config.yaml
num_hidden_layers: 18
hidden_size: 256
n_experts: 40
experts_per_token: 6
d_expert: 128
d_shared_expert: 128
hidden_act: "tanh_gelu"
moe_layers: [1, 2, 3, 4, 5, 6, 7, 8, 9, 10, 11, 12, 13, 14, 15, 16, 17]
router_score: "softmax"
normalize_top_k: false
routed_scale: 2.58
balance_loss: 0.00416
balance_bias: false
router_logit_norm: 2.0
n_groups: 8
groups_per_token: 3
init_std_router: 0.00619
lr_router: 0.00109
num_attention_heads: 2
num_key_value_heads: 2
head_dim: 128
vocab_size: 8642
norm: "layernorm"
norm_place: "pre"
norm_eps: 1e-05
positions: "rope"
rope_theta: 10000.0
rope_fraction: 0.5
qk_norm: false
attn_scale: 0.0884
tie_word_embeddings: false
parallel_block: true
init: "uniform"
init_std_qkv: 0.0204
init_std_o: 0.00341
init_std_up: 0.0204
init_std_down: 0.0017
init_out_by_depth: true
optimizer: "soap_variant"
learning_rate: 0.00338
lr_mult_qkv: 0.7
beta1: 0.95
beta2: 0.98
lr_head: 0.00726
max_grad_norm: 1.0
warmup_steps: 200
schedule: "wsd"
decay_fraction: 0.38
decay_shape: "linear"
final_lr_fraction: 0.0
batch_tokens: 65536
max_seq_len: 512
doc_mask: true
train_tokens: 269800000
max_steps: 4117
dataset: "wikipedia_en"
Below are experts of layer 13 (counted from 0) of a mixture-of-experts language model. Rows are named router (the router's row for the expert), up (a neuron's input weights, with its number), down (a neuron's output weights, with its number) and show model dimensions 192-255. Each number is 128 + 24 x the weight over its row's rms, rounded and kept within 0 to 255. Numbers have three digits each.
Before each expert's rows: a language model's description of what the expert responds to; "comes after" lists some tokens at least twice as common just before its tokens as in all text. This comes from a sample of Wikipedia text that the model never trained on. Tokens count by the router's weight.

# expert 23
Year and number digits
comes after: "| ", "(", ",", ".", "–", "in "
router:123159156138107161158079152153115154130141095156129125140089104093103109097103134108144177104102092131077104124084156147136118121170137192149155150107167141136142124101103083136161136126153132
up0:157132122107142113159112155107127099052094124110163188144090154129129163118114128130110132102107116132103086087126120123134140143145118157116126085134148126173129102080137101101125132146137109
down0:120103086135099149159155125134149188162108148146174116136099111152142125109125128125172175109147143102170102124151129120160075084124149146173118181126104126106120132159106135123178153130151141
up1:121120109153134140115155107102104126106088136134165103123149068124109112073170128135169067130076151138120138135130138145111119127084098133111111093125094106106130119129133130142135153156150134
down1:090164103099123143123167120079078117128110086132134162155166125098114119132143143160128113136118092163125130102192138132117152135087165137079120167131085158114108111141105128126143096133143097
up2:174150107146168158105095156151108112169153110145116160161098103150150184123177136135099149141193101126101087147154155122112147107153129125160113119160147119100173100137146110139126121132148131
down2:140126116118130081139113131143090111096176093085100131121126145154132141108133146154136112098140101121126109172117135109138090112110102147107124156122168113128091160156154085145114121102121108
up3:125150139126145142104162095190175076153107131139119117140122127159155116138090143077159148118143105134125159148135106107113133148162125151165162121125162081160134160098124143120058097139114124
down3:162099098109117113164150106143086133120147113134101121114137133132103092166170172110135096119134104097154116136153124126129126137150124148129154093156128156163166114131111105122116163140112139
up4:097095144138121122119116134113145129145114133142133108132122151103095142123107133091114126138116133146156107144136143158122144198131114152158112127116116122095130100095128144154130150103113125
down4:157112117135142136142144190157150122116128170140118149113098109048104119127126096139099068118136129130140142129095129148108120101157118112188129115119119126074109137090136107107167105144103096
up5:126153142143131123117063117179120135111128052118147074104148147128144135137163169183120134151153147131111144111131163110127124126170119134097141131156126135149097132160125104126139117169138168
down5:142123130150151145109158144152136124141150179118151136125133165084136100105127096142134116100165146133119140093143167156158126115130120117131140167101124121163123148105136128096117126118146099
up6:125115107101155113086131127081090137118124141112107155123149133125192147102102143121109141147124122111130143104144111113141164110148103156114106150117145095145111141102155138185103136141109140
down6:134104147168151147089144099126111156173128074134100098126160113124126090113134068137136132154113130160077158157115129121128108100127137121149099106142128155125125134080128089123118129124102078
up7:122143129117128112098159126099119091093083186087155106133142138096134095137066146108184127133148151117078113107179155111182152117132139113144103123097092143143137148103136091121078145141166136
down7:119095152121156163115123154090120124106116150103092105133118114170090146134143140132151119099161132114150186143107161119153125114148132094122152123108138104128146133120148117166092176155114064
up8:140124081151144102083112135140142109146086133145082130133124098125148147102156137108119120193129150123114165117159110136130174141179106165169111103133116159147153124139153122100167156144106107
down8:116101135141120177141141122062134153091135091127118134141116179154103148125137103122120138144131127148120148160146102153065105114146107132116114144105135137109144109110081079112128077111121103
up9:142164106112137140084133135130124173152128135126129144109148109118155136131128158138072073138156100122122123162118099101124083107185119163109109112094145143153113174136145129136076129126108117
down9:111138115101091135086161117103095130062153112153077124083112085084139182093132111131147170139139163125123118104126115175187150116119082102147166148166167109170134108137153140119081103125188130
up10:142085150132114150127112115104122105142090106151135126129121104163107156114120127124123081155130093134121127143086132136146148135136133115138077125122118104117140099117133139129102093144078158
down10:154122145148108172099093085110102133134133142121160131157154148119122141146130107103116145130134117130114113115134142139101127116115134124114180133082130116117100090105121166181112104112115105
up11:126123110092126150101109117137094141128163161101152124123158109125125107155155119174137159107127134157160174166122114115166107156170129158103117102115131117140137119166154078158137123121150100
down11:128105108104158163118162140143084129112106109146188140105122107135060140162142104099136155106131159153123101113102130100156136111096140122121158138135136121117118134126120182084146149116145133
up12:117123142137112139120142115132112115109092135123107153085125145116116103131100108158131087078122115117121131140122130146145134120149131133168148144160120102182114180140122176127154148130180120
down12:124165124098181131108163126163140124149147110124128130091099128189147142137102159146147117101094091147137098142154128053161140107133127145090131129146099089134133108092093134114105108127168147
up13:130116102153104195122119129145147120136142190112164133120103133177144128132146099070107106144174130144157111136102110134142137112166143142124106075144147147157116117105163142140095085110091104
down13:116113142153161099100021125063140139113159127180172117122100153129106155141099139131139102110137104100141139121120108133146112153130092120103094130087109136178096138099152163153131125153109156
up14:108141152127130119145158106166124161111159143148134132191154134113130148159129099159090139152163111112136134129092152137113137139116143105103104089135099108120147122185143142128154088128121149
down14:090162139155134129151166094121116129140119117096126152109142131119126169129100145126144132129127121156127131092127133149125134113152158101138144132129160149146145116130116102110122152137181143
up15:132144079094126120109127120137110126146153113142160148138137109174091101106149093104155136135147140135106136103138141146138127167110138124107156126156150104147185144132129087159097149111137159
down15:116105144131105149160139090109154119125086084128092112089117107110157103110158111169142077076136163102194091134122115146147104071098122117103102137128137128096073080124132159114116109095116162
up16:085119074117133139123107130141116130152141125101143115147099135138135133179144150103141118135146136114102153116138119135133154102123131149125116083160115167104146111152123143142162116129142092
down16:151118150134117105150165112108107095150152138101157120109089111136151133101140094110123141103095118153163146187141136118127154096087117140137136120109157112131158146156100106142154107091169092
up17:151102128152155136135102122117160110122163113117129152134108139100165153172133113156096124113167110139133053154129129087141105082105146125157123155135139098172107146166126125151139128124152086
down17:162086160131138136115126157142070127120084139160117137109102102133114153113103136132073137194141133125121137086135128151099131133174101074126146094183144177130125099089103116129158121085125164
up18:139130155161117123098142158140107121101147148124110116122130129137162084151086153140131109126102128151109169173159119142150127152096153135111129099099140111130143131148100177144154113124156123
down18:123120167086124136175135116108108094118101154159139106122120090169133101119135141124160154087148135125193160109183135106146090186094115163133124139138170168107125129143146129147106138127191106
up19:137134147117136139137132146137135136104173100135153150137131133122128148150083144125101161098123119143135090150091114139065098107093156121106113161109126145111177160155129120101129166087110121
down19:114149151168144137129098149137082138142164116084127093124088136094128132145164109130111093181083119097104157151164110125090121154138125115154131128120100119147147110145133120130117125115108144
up20:102122108138185138105132132185136203112169117119115158079094131120150101118122130134128146098125155111135081090092127137153120133157109174129156117117142136108134145121147160142116155141126142
down20:092122120113137137118121154138129107138191135100143138184126147131126125121079143157117157100151125158092124104122086116197111109107152117133124145105119152142145111104141146149158121143135085
up21:171134124120142149101151154163106128109147110144153129134160158141131127114123100138090108137148138163094101155092110130117153136158110131077103127145102109163121130124069127128147094134148113
down21:170146123129180172109134128146100155109115110152109136112108143136109096109106167124124126131104117118116142134127099130119096167084110094136130065130131105151115137135139122165126158146112102
up22:128110146139131153127152144112165168115162155126169115126138144131157127141123124106128089109136127058169121132136112169153119118132132140123125138127149141084102140106116177159114156079170110
down22:075134133077127105137125116144151100149149118088144154127150098116092131116161131126154071147120125109096154143118111109103125083128120172129108102165152128113083113129096113147177102081157136
up23:157132113091101152182093150118157128127109097161127163125161142169096147130150163148113136173119143188109102105079116147125167096165156098153148104148121125166135138121145125127104174107145131
down23:119151076135086138147154116124160116158114169075118127105135135139136128148143117128111094101126135119121126102138110149164128109106107098152065124124184093117149140151145131157113100142109133
up24:128146147096104127139098145131112099129128078090094080131132083176143115155113147154110149170097095111139122131139092088135142145140140137146180170089093084155167158106148136152125089147147111
down24:074094141092134127116156141115134170133145131131163118181122159169156143093107134144128144151086120125117162118137152122169130142131141097170110136127133119100114140146148150087131166127135141
up25:083145202128119141117093097164162129088121164122120118108120142158119165130131110121107160147084149156130114126158113160140098155160115114190152163101140101108119153108161149147094157186129123
down25:103155141088149124131092142150135108107075147105114106123117174150165151143123148155128051099150111154132119150163169129108082140138109102142158123151130103085140106128135120113078110125122121
up26:095122070109114186127100155134141120147131132198146102103097141119102121166108136118122156147172092109154114093153162127132117094160111137097130086112103172158184137082193123100106137133143130
down26:091148141120096110129131122175143154108144109073127141118179144151152104136122090099140155126157174177127123139119090157111096127112121118133099166113102116125105101111111091105174116130075106
up27:163127143124132116106110110167133095120119130114142145109092113154119157129121110149145161117142169174171107123123072144080108115149142117147132096168156132098110114135175141137133121122120097
down27:145128073148124160104157125117145094110161125152160116170139100115141162109109102135146156137106128139138094144076118113112103142119131127116145116117162112131130108136154105105182123101117139
up28:116135140146161100123116133115161107104112124094125064117139162105128111154102161221109143159120131129176130119141117126176153107151092160116122145089140153150106128159145104113145151143154150
down28:136117164119161115171133171133091134117122131090083123190124138136136150141152166148153089100120163124126164172147134203164102167139110134162139152116163056097146164157117128108110134167140122
up29:153130137102155092129134125125142121150143135122124152122144103115130128118134139117128125168167148129136106091123127118121114137109107183085166137097109131113105150095076100122131138160150143
down29:085154131141107099168114113141151119113158120123126107119126156122137150120125099162111138057146091089145104148150101138169140144152113100143080098138133149147186126094138085145134120127139128
up30:125127113129163110152121140129130093109103144131140126091146154137110112114127160129102100172118100112119134137121134120149087148111089153130163170117116127113150127108157150159085159129119143
down30:128121100128141135108122086149127118121109136148105101143127144158145144159091091170134139126137120102163139139142130133124137113131143135104122168130160141162136075130103157123178175164167098
up31:148125107141159134138158141111133114102142111116139104109114149105151119133131170134126159116157107098114116155099089121092099106136125132110165124164090093123141114106143125104131126095136097
down31:114108118129132145122158137118094157105109140122124188130106159162118089123160141097117170104154134120129123167149107161155113075122132153124168113149121109165091114094133103102170142095130093
up32:120131158161110126166125147118171106148145122062176168133147152173110106163092140131154136147139110124133125138113071142146090121137122122167093153130128119151102166121133117072136117112126134
down32:180135115126127137086085116130128155134164122144127115135124142158127113107104161151119154092099072152090129143149091057115129124106132137125137176147158111120129157116127131146087080095061103
up33:136103120134133129110117099116144155121122122116127101188127105198132196143108100123160119127090049120144126103096096117137121124136131150109110140084101089124150069123122109116115149104141141
down33:125109116158169146121138110066142078141142100130099115139127117107172119125124122123097113128185114149130073112116138116132116140154118101112133143122154135117117128136135127168139146086123100
up34:131099105114113133124109122131124149066130163125126128147136114088073157104117124177117155115145149076137111126132119191155140097128129157131130160139140154138145132156156164178137137107130173
down34:123114111090127157115154143122148148181162110148123151063127143128142161138116121111126128153120121129114119142190161126109157117138117143149153071144167158110106125161076128155117120130127126
up35:141124180110157124089148174122142159108123140100130117153153135171096106128115140085124149120064116090149153148176157169127140085112111131085139134134125121092173116151157092180091153162151142
down35:143128119106125123138103126080102148104145112094119101142134121112120069146165132149150123144175161129076160130148135115113128118109083163151111151156132113124106112134084099120153120152106099
up36:110123128120139099173124147145090147120130111145093147107107122120094126155123171112120166184138116090082114138123136097127116121109111092149119125127123112125121175130142120161110145116145116
down36:130105110117146083130141137158126157091131137129115105136111115184150132122133152122127113167115115104134114157116164137162147179119116145096127105124137115127134121144165121121130149159128109
up37:125100179156118144092135150150108126109130145092130137121106148115148147134089171126108115142100111104110133103189122144134119089117137122133116129137176121145136116169135133086129124158148181
down37:180118130081125163160156139106100123087105146129148137120138129110143134117169138152123156138131126143149119143130130133159124136100096147135141135104105143107091162147131126143166145113134154
up38:129150125146187119086141084129148148130103110148134147117120099141123157108129143071167129140129162131170122179138162120152102144138155103111108144140093150137111141130144110147123133124119117
down38:127109139108118134174129094142122088098109131144109134141114117175101103105127144128152140172165123088159129116163147119113159121145153117110182146130129146128172121120176139067118119114108133
up39:115130183150117137138122134170089095145135138119124115105124135122084120180142146142139159118115174098105166135121165095077114100112114085127089121118096171104135158179171132126136115150122181
down39:145147142113125135119138063126094124133118117124100081151165112145101106143130120133121131140130097160078120097124083130088135113139126167132166115129129150148146126129120147138144120135105130
up40:061122176118109144116149116103129155112137124147096093159130099122148110141095114136127114119137082107140153116103161097138129103111183111137132185110110131158106078101164147156112123139156155
down40:129134081095173100104138146078180148176148106154157124140158117107091155151152128114117128151110164122153129166105141092088144153167117158125126112101120092084159161121105123093143098110114143
up41:135103139110130125111113127098137123129067107091159122104162130159165124122130167108082109108145094134153120113141145107128104109082102144131121131137127155137103124118139103108123160151120125
down41:086135110117116146138140119144112128126120148158135097169084098099089094119105131109128161151091144142121111130088160162112174105153120159115132152119157085119182112127100089115106096134086158
up42:149115155114095164123173152134137105113148120167141143148120123100133150160121111128148127104069089122127128130118184151079146130158127138152131194134105157172149103142131148125137131096102112
down42:111162098123059152135151147159135122188148100142120115122089133142145103137147129167142167150113122132126151112097076158132139113120138101135146122159093150154124099142152112137152097134111147
up43:136176113127129110132093140129111136137147145118104124133146156176156166160096178118144121167150102121133134161074105134141149188094184109102120147132111099151129113128118123079145144121101102
down43:140126109121104176141120115075103128106109126116099141133131090113144117124144169102122116167147095144150125121118156122141108129127128100165154118156148108070159125098108165110072152069143121
up44:128163123125121159154117091085159126127108136154146162119148145149127197164122128150148147152127088155154119118134102101131098102112115148150131106147141143108147114101099118137154086100094125
down44:134153134105095104151093152113114110133118109114106108143108123116123121099144190124164103070164186127130132111097132137137136119114142092092152164091170103159133130136124136125108150145142165
up45:153075096124141128145123113138173131116099113094148166120123141131172096142149135127113101133138138129134129147140137104109133143130137108108080113098109135146068134140149103162131095136139103
down45:072167113151148126143109116133121120095176126144150128147143126126139145150113164118166137114133120076147188093123133125151088127172114163124137124136177122121120090130106163130084166095130145
up46:134086158144103105119124121143171137125142133147141126155169125139128103120150100117059109131163157126108130108121131136147152130146107107181108108106174160135101134125121139169161122153119108
down46:135126153154104152097114171136149141102140100119177185108117134116129119165128147151119146144092110123132131117122147145125094128132133118117148115120143164094133118130091142151097122152154149
up47:166147097126121169111177120086095125132117098104104115102108147168153091150144141158149080090106108123135121087142142141121150097117104147140080166107110128149132156121146118141123162115135105
down47:145162146152128099129110117125149149125143105113067149099127110139142119113147138115128163127147179161140125098097113127150108082104118111124137113146107089132128130092068117125103164133113127
up48:127105156063177141167105126107103177124099084106178122144099141089118159145134087119125146130126095111182109146164132154138111113125133138130127081143129143142119140139118117124098120110106149
down48:110146167136146103156113129176120123134131119136108146157117129145148165164126109111121097133122140130103109141160094129154143154121126149152111098126125187146130078119151091077139182083115139
up49:139102128106112098122102131125142125145130121138147121123135119139103159143114100157183129119119124098122090139072161132100145151118154136148122167103079152085137094139152152130075115155127131
down49:137173140127163111102150119153146118107133135139138127113154146123080156204147068125119136133101126125115112110150147120102147109146095129144118161145106130151136099112109149166136119146123145
up50:166129094130124121147152115123120121091108102124136145124156159107136138111126158111157160126132119150113145115112090118120162134162138157093088115171116134111153115142164164113130125184121136
down50:170105093105107108114112199107133161119141127169121157120159097104118139154141130160129086151053136130146118150093111152137139121100144133112128123097139137156134169099128112098102091184114188
up51:154118157111162071153095113123126147140158155115140132096161120096156151144140093118180147155125134162186109134156098127134134128100127119112137141126144111125122101121112133112122125078104165
down51:139156146115094144132147110118135076147140127162108108182145118105147086151120124104116121148147143098125143142148176164105117115120140143086150139106144093134166090127128146149104099113112132
up52:165130138129146147104096116154132117120105115171148143119100111131115120134115098109207122123159100102159078116093117124104164150129151131088094147135148170123165095143151159141157160135115150
down52:119113105167131130151101103139094139100112132153152167141148136106119126079124115094127150156119123138143124139129116150141134173114125089134149100152089158124132124163087165090146156134188104
up53:113113117157165126118111047127154143167176108126151134119143121120122142112153132128091136082088147183115083128127113138094133126110096148143101157117142124103141151163131158152140181134164096
down53:121123065163137112155123149128110106157131095140107106172179148128110118117104123097120141142120108131126143103134141100111145098108129139101175170184129133096104131107150149130146144153113146
up54:078123133103119107125161125151152078101133082144124146154127142158111153099096133132141129160111141084187126087134137113166069119156137145108115059084130143100123095150160116144139122130090072
down54:138137148147133144124119157142112103075145154157111150157100152166124178109114105119119112166135130117196134101136159091114105086139093122146141088135119143146084118175140155137092122125114066
up55:108120146118111102091123137114105131173086129151140111099117137126145132114135116154116136199123095161106131147152107088126158120124122123145101140117191065111120136137119134176100178152115111
down55:145110118119134105159100144180110138136121148104138139117178127181116084160135124102160150117126136157159104145127148115116128100131106114164122153138116153100114122123123116144139107161120128
up56:143104097134138180113123149106116141140124106144144145096103121162156138115134132169138147171119099090079128175165161169153157105126168121113086146137108128134127134139150159117120142054145127
down56:105113160152108117126101138108109163174133125137111163147112144133172107141112121179104109126142099130163114147090167137142184096120121128140114091165122146107087123087151094168141116144132112
up57:138126099142143125106127039133104138145089118127109092144118070104143106134168142137097088125156143063130126126127143130126105106120141162096123113117115133127149115148126138155131173103147166
down57:136125150096094142175123140123105169092120144120133164146175144156113177091123110154136156149127135135063125109088135106144152086130104111142119169115128156106121100096142103119125135108116099
up58:150111108122138118121129146136099113138146125113138131136090118142116164138129166117111180121123093102144106155128134136137120094179134120167086137127105157082138158143143130219122088103075133
down58:109123151195133098116126126103120106132114131108131129123156133147081143152114137086107109168098115116156098110127107131123125124098098108144162082110128153172130133122140138101133105117112124
up59:116167152097138149151141148091122117126078119128112123120160126111109190152124113154128157113105121108132123107108094086140104142134153137125112182137093119120181150144107100131133180139093114
down59:145176143167153167139115118161128107107169116163107165133092141126104097142160081101136099108141136107059087128123121122118145138137110110125144148127126113115106169097116117115152152147151106
up60:142111082109142150146185115120140113112108169134110126162150110146132185086149150101151115148119093144095126109138124112143161087191143119194100107141110120111153151167150151110128109118125139
down60:143120077111174116121115115127111132130101149162094115169127099138134204107154119166147097074126128171164081156127144170101104118150102130107039149142155131101111136149150143088084126127127116
up61:143152110164150152162134084160146148133136157097106108127151162092116128121115161174155116145145178141119118139147140127134143119136079138110119134107168131098162171140106110187124148133119122
down61:114114130134150097126141102136151112141116113101115122108180114141135115133133101125112105132123121150141114140119168155074119120137125100151149158156139147139145121111140178157152133120144168
up62:131155136125114141111182153131130149179117135108111156118126132133103165132132121142122150130107113088164172127151098121140089134103150176164148125099149095155120114140172112140151137131109133
down62:136092133108156129158176176130151134137098116093130149138135113144095093098140124132130131118071136104140136150155086130112087116143146138131156142096107153168152124121152122142150104153115105
up63:126124153078121163111156105122099137091172107114148119118075135129159110135205114161152115117127154137140083123131111114157104134148095146138146098115145128108168166136196130101094125190127132
down63:149154125103124113095119164140118132166122151159144137120128127140129081111153170140128150111136100112163132120166136120145109130127121143123150133163104120120143109155148095131170139141138145
up64:118118142124103141150159124127147140124087144149148125111126136095126112122151148137088137069123099119149109134141148105141149146155164107131129101138103108158150160117135109094114097118128156
down64:148118120130147155100092157122171079116099151160144119172135148142105105122100122111131131135116136149125105134127105154137128144093156109140133154107112110120116071131125087149112118174166120
up65:116101177153140137122131090123109080146087184130154089165118091073065148152124161110167145149096119120104135142094128109126094112145120129131127138114139086110150101136179104100118107131162139
down65:145115124110131107113139135149108139162078138092092112090126097161125153124143092133106103131131139120136115144199085140115110153114123134156150130116104105109120133162088114108132126155121130
up66:139149089143123130087135119137095140104132124107103099100088108106097126110142069128114139137097141174128091083139115148133079129053097135141133125120163123160177106117114129114154123121140155
down66:125084137150167153118174139145134096147123102098124099173141132116093113099103131135108087094152067132144109142109135121155135138159128148122164128127103128157116134158144111075108155091162132
up67:147096166115073150126146188140138139139159125116147101144148133120098154122128137103142151106086116144163100127104148132083111115101113113159146144134106154122158158134161126136141136116099122
down67:074093091097146129106104111180131093128144129119147098128151147129090102147139140133133074106105140134118074107153142183101121153121114114125127142128116167130136114139149148161132123129143167
up68:105155139149142121125133120170133142148134124087100102141180105138124122099193160107106112110133163143124170115146114121157169147083147107078130138125193108151116137136120119121122119153146112
down68:091109097093140118096115121135096126137129140175132143122101115141149112153114126133173129140121104108100142113091130104098094117119166160120128113158122103115144133133098137092126132109088087
up69:123130113171124167155129110122121150181108145117167094142123131082103068136150129159197144083103130119092113148110094157135128145121115103143126127129111144138105135146130114081108105117143132
down69:084144152115106117105103165085101156143109143133100157070129124146099122150159114132095125143104091117108154138148100151126147106114141120131174124138133116086116092141155119155184114154134145
up70:155098106176128097133106167112130142132138115142149134141107127146119154153086157119144139120140123140170184171145162150115137143110119125168157159131135110106114146169137161110144149151110145
down70:138107177125129120136154119082159143147117125108107085170104132167121117131157142165115139153171133091147091099114121158130137113116070143114108139143134135112136143172121087164091160105124136
up71:118148130107164169178179121137140144131120154145176125121128098154146129162111121109105095129147097107136118113142123138177130134128100154138120096159126102114114167113161158108157107142159135
down71:131155161130148103108159137159165161114120134140155163134111122135142151109112131143130150114130108102170166134105119171190106122186114149142124106088097150138163126127155126158142145144113104
up72:119173096115126130109139112100165140098133142088135104168151136120158155161105172129115174145110110137125089116115153109162185129075153126151127162115122135096123127145178063132128107168127102
down72:171153155153100119099126097088131147077137134147083129141153148114154132138106124110104106114098088120151118154133128117127093172104142117129140124132134113063103163091131177113126111109134129
up73:175135135157155117154080164142121138115139121111125117132103126156109165149125114142075122078133080123165094133144134145105137100123149157117090159150163147139094161130158159120080104157157122
down73:140111138106131131137133138113092139127128143124150170120194103093162113148123205104116171114071122165176133123120125143098134098122124147118117169131124149119148157136103084129167121117115129
up74:156111141144122145110125141142133127126160145134133105169139134133126101150149100107143133128127138119136151133166130147109133161081124179114150150128113131122112121143121132138106150099126145
down74:114067135144107104121119102130163116137094137135159168112115139114139097143162121141092148083077113132078074150130111125152105115137101139147123126119129137160109072112123152139133119117109108
up75:103144134099130147178096125145149137105115157115153115124172186164134115118099084143109128144156134118096111118143140088077136142164118097114119103083105173182128163146132172072124106122137147
down75:107124176125097152104133177147129158125150164120126137078107150176105144166163109112129109123120080161143125176154145124158113108124097134111128126138158128107109114126159131140146169122134130
up76:127161128137145159124124111132134137156102112143184148111143117105171176150081150105119118114138114158111179143129096155123158135123111139078117113140138113096117162163108115162116137152142127
down76:138145136092083093157105093120113087128148136151128112164066108118112116130127155110120127135109153136136106129131084119137096165118092163139110101147130074145141133109124181108176138156162120
up77:119139125141118141109111138164156134125153166152123105154131091163128134125122146142153146128136118141144138132128144139160119102111159131167142164134159127092144139115131154146161125144160118
down77:138118101163168094117068124157128141146131135122110133129115141138134148123089159158152121126108103140120154159136177084158109161146151118126121100092134102124089135144169137087098142157079184
up78:139098129137128138105122117110132130169073109169120129135113096111131108147106141115124069127173140145096105114121125129126114100127129096148097107121149124096173121165092146151105096147090169
down78:138182164129094098138115096173104137157131138120104121146123138127140126132133133133144170128136127168104152140111169130156099142127167148171129120141160108181118121170121129123141204132106103
up79:105137113100135117102110111145142109086105141116106150101155135177073166115088137126133138121134117086096120148116175130130133159103182099146143143093142115109159105095159120121115094147097127
down79:172126132085090130157106158135125098111115109089149156074130186142133180159173144098117146135137097142153125140119114126075094123112105128137127130138129132157162149108181146112087155101092142
up80:072187136151143172090140146117159164148088108112114101114122125083131094134145156136133122123109143093117137089108090124143179124105131100081170145123115099150115137118146118134131097150155163
down80:101127106081158152100141117115095106103106126152129156125116129142152151084130094154153134140122151113101133129153150127077128168127138157132113103139118166095140149106117116119128156157130113
up81:123134131153112138130126132130171117130138129126078144124112113145143116142125167128147088133149125120147157092073176128123151100140182099153120198140122112135157152135168113175092129133153099
down81:111113095115116151162124146108131124152126089153111129077072078169144179156134076111143138136138113137129147130109141152156113127108100160164149085153126133140150130116126151131121095097146083
up82:159159093112123131121094126118130107149120089174114130136097138129138135119153113145122182141142139142149127123108089115135150085158116129093109120105147142127141125157133129127171113187144138
down82:139122134149126098126126132100122144119136102156123135109096133106150113107144107194144102184173124126139093114129130147169142143165156147068115136124089129143151133056139105131118090127109165
up83:154091108116138173110129113152154143152100161167110080120085088154122144123109151132124120133139122156145157111163109122087163069120101147146091139100132088107157125164110128154145177128126134
down83:143177123142084141141156112201104144118137140165137114085154143116124151118142091107121129148155151129089132168148112105110118153103097160110136098068118130086108141127175099075139102110146137
up84:156119097151137140127123191129108117150145129094132111116142156145105124097152098143124126124132154120126147156153139157083137155112091112150102128115141126155130127119136109132140134154119122
down84:114116102135109133124102101096143157140119159145140133145140109102120130131135099108108141125135155114106078137118136113100114117144114160055136094138113159135162121086080108166132116115095138
up85:105129107135133141117100114115126145124110161098140106124144135080166122121155116192125155121168160117141128135132109178123171154102116100131124100106111167149128136117141104106133123127176191
down85:121144124145134123119136112121108133147110164117107141168142112145108121114117146129103155102137091130143111119084114109079122118121108130102107115100149119137114087146125180140135117122208106
up86:143116142115135170161159137093121091172132109107147181142134113127119101176155178117137151151101105122115134147111099063184104128124127106111123126151103139134145108153152113138115160174124146
down86:162095152180148124116157114133123155117122136122081128115144137171087068120120137093127093172107126148145137156092126167126097131128097138142115122085109087109113144175128149119111107143083130
up87:113146075125146086101079119126149133132171133112152053167129155109139122116070107100158101101139126129166079169093114123172154138172164126116148135125130124081092086164162141106044122126133134
down87:130117151138136086096180098107151146116138165110102116131163148177104082139161099112141111167149148109099107127149179128137159147131126127117108075109125159115137144128127093140110113123139149
up88:127169102134164132103126117113168109117146128148125050127126134146141120139165068123121133106109149162174124157128111164155152147147115130153115124129133172100114139148130116156214111145123142
down88:124104161134153150104146133107097146179127137085095148100091110155118108100150116136100133139156136120118109126110129139152129099136158117120131141118150107161117136144154166145095159132129144
up89:146143123082118105124050130099174170133154125118142136155161137178083139110093085141112115110116126131152078112115141126139156147128156105122095139120135142153173133107170106094119086108160130
down89:098099089105174137121161165134130168144136105133119147123070114161104145125132126092074138085173133129140134124127109111122149125138106101122139160134098148139082125122149100104139134108144150
up90:137110149123130129135151109110103132084150138106126097104130150144140102133131111147169192163147099122122137129111157161105116124145173141170153138108148135109123108112124122101089157163095107
down90:097112116118138107153103099123123123155122097138109115147175123127130119146161136132101105130127149132118088138139105154125153117125122129135156113170125128100154107142126110146129159144131121
up91:130164112148124149127083081110120124127152142131138083140106178138130156131123106152147134175112102140155133133138143160155134118158114139132141130149119084140106149127114157110110112091134132
down91:114125128138145106116142159173198122149096119138134153129123091096154163141136152134138135148121156131114112096135100178125116109131172121135164109146133134108116125141100079105089156103148143
up92:109140133089074119118123132146089099133095119109127118082132154153138162114097104163112133118127115139143082140135146163136110128112132117132106120144155147139118104110131141112144129134098109
down92:104098164117120117132125133209136126136102131102133137138104176104138162066123171102151098118111145120146128116124122118162102175168088164133087112136137102164159203124123174084108136118087145
up93:167139168142164104083117137164129119125117143115143142163151146123120115123100140112119107069095141097146099146135099173148132140103068128140121107107118079164138120150165096118145114138102105
down93:146124122112151130135109096107136120122071139096132162133123126136116123137130110132092156148126126110088130119156132169170112111153085122121172143158128113114145118144110145130090141134126094
up94:087186112113139142102120144161147126122145164077123092098153165130121097117055133123165099130104130127169117109149125123151110095122112139133097088150150097149137174110132115136078116114093126
down94:133120085121159163130139148129129109100121132149105063140126165114140114127165151134147149127130149137100098071119127175124144100076112134161142136126145137131132172130143100118146140149131149
up95:100152106134126119118131137129113144128179133154128113143124165158129166168122130171144154086125143158115106165136135171138128110143142089170096144108126117136124119084141086100092176114144124
down95:168081114126148140112113157123112113148136162173107148125137112124100157101153088141119129176133143128106115128155184104123140123144114130109158129129176141129076143138179107178173120099147131
up96:147087138129111134152123123096161152122110132141135103124148139118116088135163118122126127168126163132098101098132105086141100145158137082165132172103128116126153130094116121102076128133093119
down96:131111120114144172142106120140123124114144089080089102138100145108109137087143214143109139115127142113163143129091120143121125128132147109134115091120145123151108152108112136119109138112137151
up97:120127138095086128122120166110141149123097126133129107143169179057139095109108113161160175172165124118154149092119137107163150129153178128149128094116136146172157097132153135102123163119151153
down97:141108114126167116119173151119140126136089123074146147148153118134123113088106129172120086144110138103154158122124077144150139102148126111126125087109114140130132149126127098129106114167162179